{"n_layer": 13, "moe_layers": [1, 2, 3, 4, 5, 6, 7, 8, 9, 10, 11, 12], "router_score": "sigmoid", "head_dim": 64, "norm_place": "pre", "norm_eps": 1e-05, "tie_embeddings": false, "init_std_o": 0.0, "z_loss": 0.0001}
Below are experts of layer 10 (counted from 0) of a mixture-of-experts language model. Rows are named router (the router's row for the expert), down (a neuron's output weights, with its number) and show model dimensions 64-127. Each number is 128 + 24 x the weight over its row's rms, rounded and kept within 0 to 255. Numbers have three digits each.
Before each expert's rows: "comes before" lists some tokens at least twice as common just after its tokens as in all text. This comes from a sample of Wikipedia text that the model never trained on. Tokens count by the router's weight.

# expert 3
comes before: ")", " |", ",", " be", ".", "–"
router:143126132147139138156113099090139128094104092183109114121137128140134105118167161095177087151144147122135141110134140097144095089157115166118193141134142111123120097148128130152144130153099106
down0:120128119154114096130142131154156135087109125079086103109143113120146163123097136139141140085133158116114103133148122095128126108121104108079143137107156129079113174161114130140148119179127101
down1:153148123109122136139112112159139163132121124140114153091140155148100145131131138136096106117174131105089113098104140129102136150145118128095177125095132116193118138124111163127143081131094114
down2:127128120080101132122123130123136091105101087136128115128132109073107132129155148123171144128135174115109128126100104152156152120153094107122118157128166177086159132128104118144121156118126143
down3:162131156139158138111134148106152166133124134145149079131105099138124128129126121129128125153152122125130147121122094159135172140153122153144109124129143152104094150147056157106165164109139132
down4:094170112136120158125142121092073138134131125108130133181092138167127143126121137110133174103124114148119090117144118118111129098172124144112131120175133117115078149137119109069127101121132174
down5:111138116113142135071129137123131099104129126107120117144098116137139110133129143088171138119132114133097124136071100141161104101128144140150133146123109077129119100119079144111105150157108132
down6:130125097150120154160121167135135129133129125125106142115146129103177086118138113146161139126139140148116129126137156094142096082127143140123079126110102142109111131148122104134147169156107083
down7:095142163131139096115103119130131144150138119073086097131136125108094105145161112137157153118184140104133108133151138159143149167124122109110125114133135104156141135114161150132100141172128091
down8:109142155187121129167093108111167091077087114175144114145093076138100162136135137078128147125196109141139096109081132145121173126116160109087128130096117132125127111147092117095140144140116100
down9:130120141159135159102122117129046113129151159128161160122154158121180175153116114117105172130100107111118189105098141155166127142128128098124167121130124106123107128105126138136162115085126096
down10:091106098128147146113143162140081101133155115134157125127112148145141132114138090132127093088142145110097177130127091139139106151100141142126156154075129153150107134138144092120116140148129106
down11:134142124121119149120111140136122128140127146146103137168075114156146131136135107127116110125159174148096137112131155084080124136120169135100126132145148102172126106112101104157145140101109082
down12:159124113160149131173070128096164131143140171124171134112082094115144114112151134114107108105126174141106124086111112139134115142149127140095107125133134131122116128126146185110155110167109133
down13:150132145160138102133113085137141138116185117133134141115115127163137108127136104166141118169135104109134038152112155126160142081098176126141130141121119152144153112128128095135177128136123173
down14:138158115137100110146120117141107129136155170099148112096178100124135135111162139127114130120152139134132116154110129131082107131144108155100190109132129124098115101140111150174118123147097133

# expert 0
comes before: " |", ",", " 19", " (", ")", "a"
router:124145154144100173121103119146116160120140115169142146132144107132106126111146124143144152134126099162108191091151157125121142137165145130157141140126107114110151130126131099095125151156132088
down0:065144076120130126167164122108131112100115144097119122147144133157132162115132123138152112079119112129141077117151141113118117102147147126097146104128132144114136127173123125166175101115144132
down1:125185096108148144140117152166150128155118105138110118098137107132125115137138145114109136106082161107106136105119168092139158148148171134120100141121122100188102147158139133146145124142076146
down2:158161125138121146139128146149121132121141123167139098116114178133110109119094127161134097116161154114065129135147092137156154110123092143109129141103121141085142125139121143141130144087187143
down3:153127136159132141152098127141107097119090112162108139132084092175095139140178127136141102176111146144092124135131100123133173122152120121119137126128133133127072103125068112130153155099119134
down4:166117097147131141124175141097127094168123095159128124134088102149112136097092142159116131135144122142112073148111118119117111125121087142145137088164113106128105132099134121116116147104113159
down5:098153141105162156148144156133154133123116146103122150134114100142100137088168148082157167108143130142157123135132101147154141113134176139140141144108137067133101162127141101164114118166121125
down6:134140129134120142128129143149164145128155149124089108123168117139158117104113126136130094143074148141146197095145118106153063101159128141139118106117151098118114163136135088116129118165141115
down7:131166111102153101098123103153175129148099161096146149120134116103116113138186084135093155124141120160144107101145111150125117133132105084149107159114137114150094111071162154141140122168146130
down8:073108119142155110131104154125163145113089130176113105139101089146148126106113096087085122098139147124139129148121152146117188131145115127109096112100169132083128126138126115128123132163121103
down9:137138173141124152069170126149119121136087132163140134149152172109146119133112143130145173158128124124147148088085132130133117139172164114122172113143185130150103144150076178141148145120132152
down10:083114130154133121102119103107097145087149091089165088127123148136138120118127114161109146148126130149140119168116111115104121157141095113173126107108155177142128126088094122111109123134101140
down11:144143105134110139091120102114108117106157094087090153134076122169117183161171100101153152120170126138119123110118121129124120126085136147104092115140120113139093128150142087115126091109111132
down12:137113098156111128125083126148162092148136124059134114144128108140091127098174174162128129171131153171140143114126140101085167104120130120100114123139130143084138094122131142144093134160112144
down13:098156112136130162155100092104089156142154125143133067103144116147127121116124153131141134159142106125135081105138120141130126087137146198149138171119098140138097102116143124115153106130099138
down14:122110137129159125109113131160130149138116112140160169134158152120122138109148118097107108092126151142161164125157139130113100128118196193143116100151131135106132119133110110145143160165116183

# expert 37
comes before: " |", ".", ",", ":", ";", "n"
router:109090134155110170124151133112140101133144111193132153119161120138118142091132128144112109171126127146134146102149136135101102133156131114154169075119117081128151102144140118138118159147157119
down0:144124141141115147139170081145112092115095138141137150122152127107113143148164142135154120088137123130144112086161097092072098106170165117113167151127116164126118135139110142153156128144124122
down1:114138172115122139127109095136143163148080124139125140096158102147109121164151156106122148132118123108130160089127138094116118148132156106124132105155109105146095098116150134144171095111140134
down2:157131103098103113125116163140106155113148057169113085136149123111088104146167116101094117094123102135087109150131133118183166121126123113098103139161185129102143169149098127137136138115117111
down3:141096183106117127124135139119148131147138129178128098117102133110123152138099128167117113149185153145134147155132135182157131121169137131124118143094129113070149134167102128114150115137171105
down4:084137081138123151141127108118133134138103069152136114159089099147125171144111183115089166093130141148152059101075111102112124127155153131127147078157152117136121115115117099107136132078141139
down5:101166102115147136123108113141133126126111112178121095109111145103126125130178145121144145085125175098131131094107098120137126107130141138151143098125115130115144154136130123162099119105128135
down6:134158096152149159147145195114133148103083071136085115119114170101194120119117141142090126117152133108084081139178134103149116083102085129151144101092117125115139100112093103115126105142156119
down7:118148148138147194140105140127177149132136121121162085145129123119149155122128130155117099153176121104104097112134094145130119113158142105186134108152139142164147120094134166142116163144092175
down8:093158107139116133137128101114125111111120128147131108097070105124148115139122113141088085130172126127123118092087144135152166173153151112113110113139125126124145135117108139118148126128120115
down9:130164135123115135089145111113115130154108137109166108122167170115118166138140103144130147142112139128146144114078117139167081106147107162089192134147174146148147158131101133102150098124127138
down10:098112121148136148090132094102128122127204115080108126117136096087126123111095115109120127131180128137144176123083126137133100155119110124158135153120123129133115112099151134142156141123137103
down11:131136105157121146151170096124104083140129150136098141113131121166165169110166124129109126138153159120103144143136098112105134136107166143116095142127139141133103098135146128142132125115155096
down12:095102124163150124134087110134159151103106151074120138127082131126146125112110134181126158119129169086093162103128116140135170146148170151128106087151146122092113127107158105139106131147128128
down13:122132127125113088120132104152093144164168127111150155171102121136130126101116124121150094126094132134111045085130140115092188115127171184128121138116120131113137112093156104110132154151108126
down14:167148113142092145125075113136173104147132117114155111108206153166109106073127132130168082128133099155123098132102110114090100163100166160116140154096114134099127137133115150141148160172134147

# expert 53
comes before: ",", " |", " (", "'", " and", "."
router:146093140173126195130117153132149121151095091198131139158122128124096109095116139136106121136146100110147160106131173103073117144138091148142142107115124130119133140149100146134154130127083084
down0:128115113128117129107127099115136143128114150107123140168135139089099149114183117154105143121145136146107126139152151132112112105145158139115176108100134162123117108123115129143154139150163163
down1:111141118120093136097154164164113148125125151106092154098145162164130167183107118109118117084122115114098152124162147081102097190112131103144148102143125168192132125120096166143115080133150160
down2:141127155104102129132138138107170144145092115170120139131110123158111095094116113131113127140131182120134110114181099131115179127127113151112137110136141166130114118135119107113121156125165141
down3:125085123155172133130157121149158144148118103156104137105098113142125132154118100144122157133134130125153129146126126102106124132158154125090115121109147139121113146149090147107115091151144106
down4:146145114113130138101135118095153133151176105156108137088125080129136128127105151159115169157150118152121118144132118114165129114143143101154178119145104121151124120147117128106134136118140144
down5:106140126180129182100094146116154125094098127154120090116132125132085137115166138162151187133101143098112098132125089136135085113129124121161141133133102044109114143149123137128109087134140093
down6:166132100091147160145149136174161127119134128107114117078109114143163144115126123131099188130124133157109135144136099104152086122148119134141108163100117143120124102075129094089171134132151126
down7:087090110123131134121111154148130173106093152110135108195120130082142117170145069133117136159135160149145100140161130144145138127136139096164113142136127094126115093091116163135138128159085121
down8:125150139136113110155086084088139107109131158207151119127216114124100107142103090076140144125106114110133140144126121146127099162101128127167103133140115170099123110151109109132125147174129088
down9:109162131155128147117144090149104145133166158129135135093168134150132124136144121103138137119125128137167177140071136163134121127148126133130189152126125115128135107130102141130144117095125137
down10:144149154157126118096131052139116138128148152101175121130124105111163102103118120164128124127170126120104144118108123130148152164126141115155149118110095199092136123097094106100145105111128156
down11:134162125118142123098138109104127102133105123070099155103109120158121133166121148162108122112139161132107107131161144095098130128123141101127123143093149166104150148154089110133132130115142108
down12:126118092178114143103119112129196169131141142084121146156110126087121107107176160136099159081125155129170120114082168126114121143111109129120121154155136142079111097143122135131146126147097131
down13:118169090126168135155115097108158191131147126119115085108139115128147156158118112110124112150121129112110074103103148125144118094120120212146156143201132108132155109111134112114141124128138170
down14:155150190165147136151129158141127118140118141099164113118130152146157111124162137127154126112152122113141108131158108145113111125175116163124142098129153137087126122138135148142129157125109110

# expert 62
comes before: "\n", " The", " |", " He", " In", " It"
router:144088131158142183112118139101096116148109113152108167122154094125101130088144153111117124125149107139134185154112149077089115089142097105145135120125114117127133138117121109158128124158136093
down0:117107139139086149166124145135141146079113112126122106131127126079117124087121127147132163140116127140115126136137097126098117132119128172088175186113121136148133148108142122143164160144147140
down1:155141089106119111127113098156144150121131095142138093143169130150132182152127130108117110102145128119131109094113107122127105136115120104129130151081148110152120107154122149134134064129132154
down2:135126083084138135135105127153178114129070129134151132107129128121122147121119106107158110086129117159102108125117143129166141121138098155129150108143154151099165195143101124116121103111115160
down3:158108146160184152133111147106167132130091115169095091097099111112112114127131129112124127117119148142102125094112101138149138107164106129167123132128128147095089104145090100098143116159131129
down4:136152070180154141122145157139094156132154116132123116148101164113127141070093120123152156125158127158159101117114077123139131122161131114137137120137090111141122075105075120114123151105117155
down5:096154118103104155143127116146130106119114134121097122153143114153087094136130181118145165151105152103136103090143111116143158124153131088161158109160131093102049109120138132123103109116098150
down6:150131123154131147112109138133155150133142139164122180142146112106146144108106154174123114107156148134162139100117142124153099087147111124148109131085120100098138109128080132113121113159118109
down7:076118133084111097092081152112149132145123141097178139161140126099102069144109092121109146115123160164158087093126093123129104115154151108123124174141127065150116109117126190129085118129109132
down8:054129153124111108138107119147108093135117185139136118123133105123096136154113108105121142162146144107127144109090114159133162118143124140128128139141133116118081156152102118113158102155107112
down9:144148132119116159052124136104107138102139156134145136080140155124147150138093108127110140168091126127161163140087150140153103136117139127104163151154138133136133098125124146144134092129119138
down10:144136148150109156109140139087083124115156128078128112145118132110127134093140146143096127143106142153166130107099081163129104112093132129169134163121104137089122094058106114116156118154114107
down11:144141092175131174109086124151131110122123166116120122131110132188150149143111108126123128130150107143156139104083168105112128108118112123085147140148138093129130127113124090123170108103148140
down12:113125142168161115109127151159171120165141134139154118146094122123161130098178162136138165134129141147141106112086142102108106120153139083104086114160173130124107117128141112124143107148088155
down13:112145104176140085166134153146099151164152174127149116129129128175132137111113136137116135145140104170122048123083123167131161115106171129131130158144160119121119082138111116123115134137088146
down14:130090117126120112122131155131164126154114162123163128119191081141120125114118143134172097143115142172138137149144097146099130162165155159128173124127144154072159167127166134141100158160103166

# expert 60
comes before: " |", ")", ",", ".", "–", " a"
router:139117118168154174149130132075125124122162079176125156112137099138098090137133154143153124150104108136159153106127127089144121114197077169107165101115095130150126109110118148167155113177123150
down0:112128125093123098166133103132141144138095137146116131096110100167145165079163171163144152148129143148123124112133155138115166094161135142123132123123107142101148128109121139131153147132123101
down1:123121127150127120123144094127175177141122098163140114122086153143124114163122168104116133092137154111140127105118137108107122156125109126139144151122131114148125078127146130140132109100116143
down2:138118132094138116090103159149150135081161096135095134161074159122156100121106144088125119156147145180086136154108139127130157081120109146135108138129159123115152130122110144107089165139134144
down3:144131127164119171160127117092115136126091081156122129098108053128123134117111117149117138134096144165108154137118114138174111102160116178125122136119135119186130121122072114103146122138139104
down4:126157067092129199125161100133124129148086110171104163127098115138161172098131147115098145101124138147147092134099085116147112122148135118102145109166148151129126132099116091140117122134131137
down5:138109150100121152149118131149174165105102180127134123109100132118112130128127169108127166149141137152137121083129144122132088116120131137155122103125134112139130135178127111086115121145135158
down6:158162132168137166162155134123125138115135147119158127090145124109145143158153146176142143133138106099146126123160108136180111075123141162117153143128101113107120128130112131083153092172120075
down7:109115080116112102091135129137157115145113141057197110131125139124123092152142092123111149140125152138131053095174101101119115112133126142096105109141116135161134140117144148182113174112148119
down8:090111148137099134092089105115138119083104179189122149122100109116121131162150132123118149131129114138136082146133150168126157114130140147110099118101130123139132123150110142096148160132109118
down9:132136128098133131094168104136095127123114163106160157110152131150140158104099078103120186136109113169130137121094132146165117120109106095118175128163145124082157157154130141106152135117140115
down10:185133121124166150120154131116120113124182114126119105141068100118107117135114148139135115122149128110147106106121101125130136081134153115144104137146084156142129089071134062075123147161159098
down11:149141109138115134119112107126134106117122173110069135099131173181158123146138123124090155126194163101104090140138120108130126133098147189127091121119141084134135136141131120132146162117149128
down12:142102140166156140116104133111176071117122155105166146115091122126163134132139163138106151175121122133098125110105113161127131110134118116092121128120129176098122139153148132108133114125111168
down13:144106120154145096110103100125135122146102113134131177137104131154183152133147141156129105176130119102101036138147138107135111130113133175114142123146143123140150099116109127099116113158123156
down14:167123124148120138105130147135158149159132136133141101156141154140130160115142138104150093111100100125084091126156127101097122104136137223096148131097122169108101100114108117154130142112103157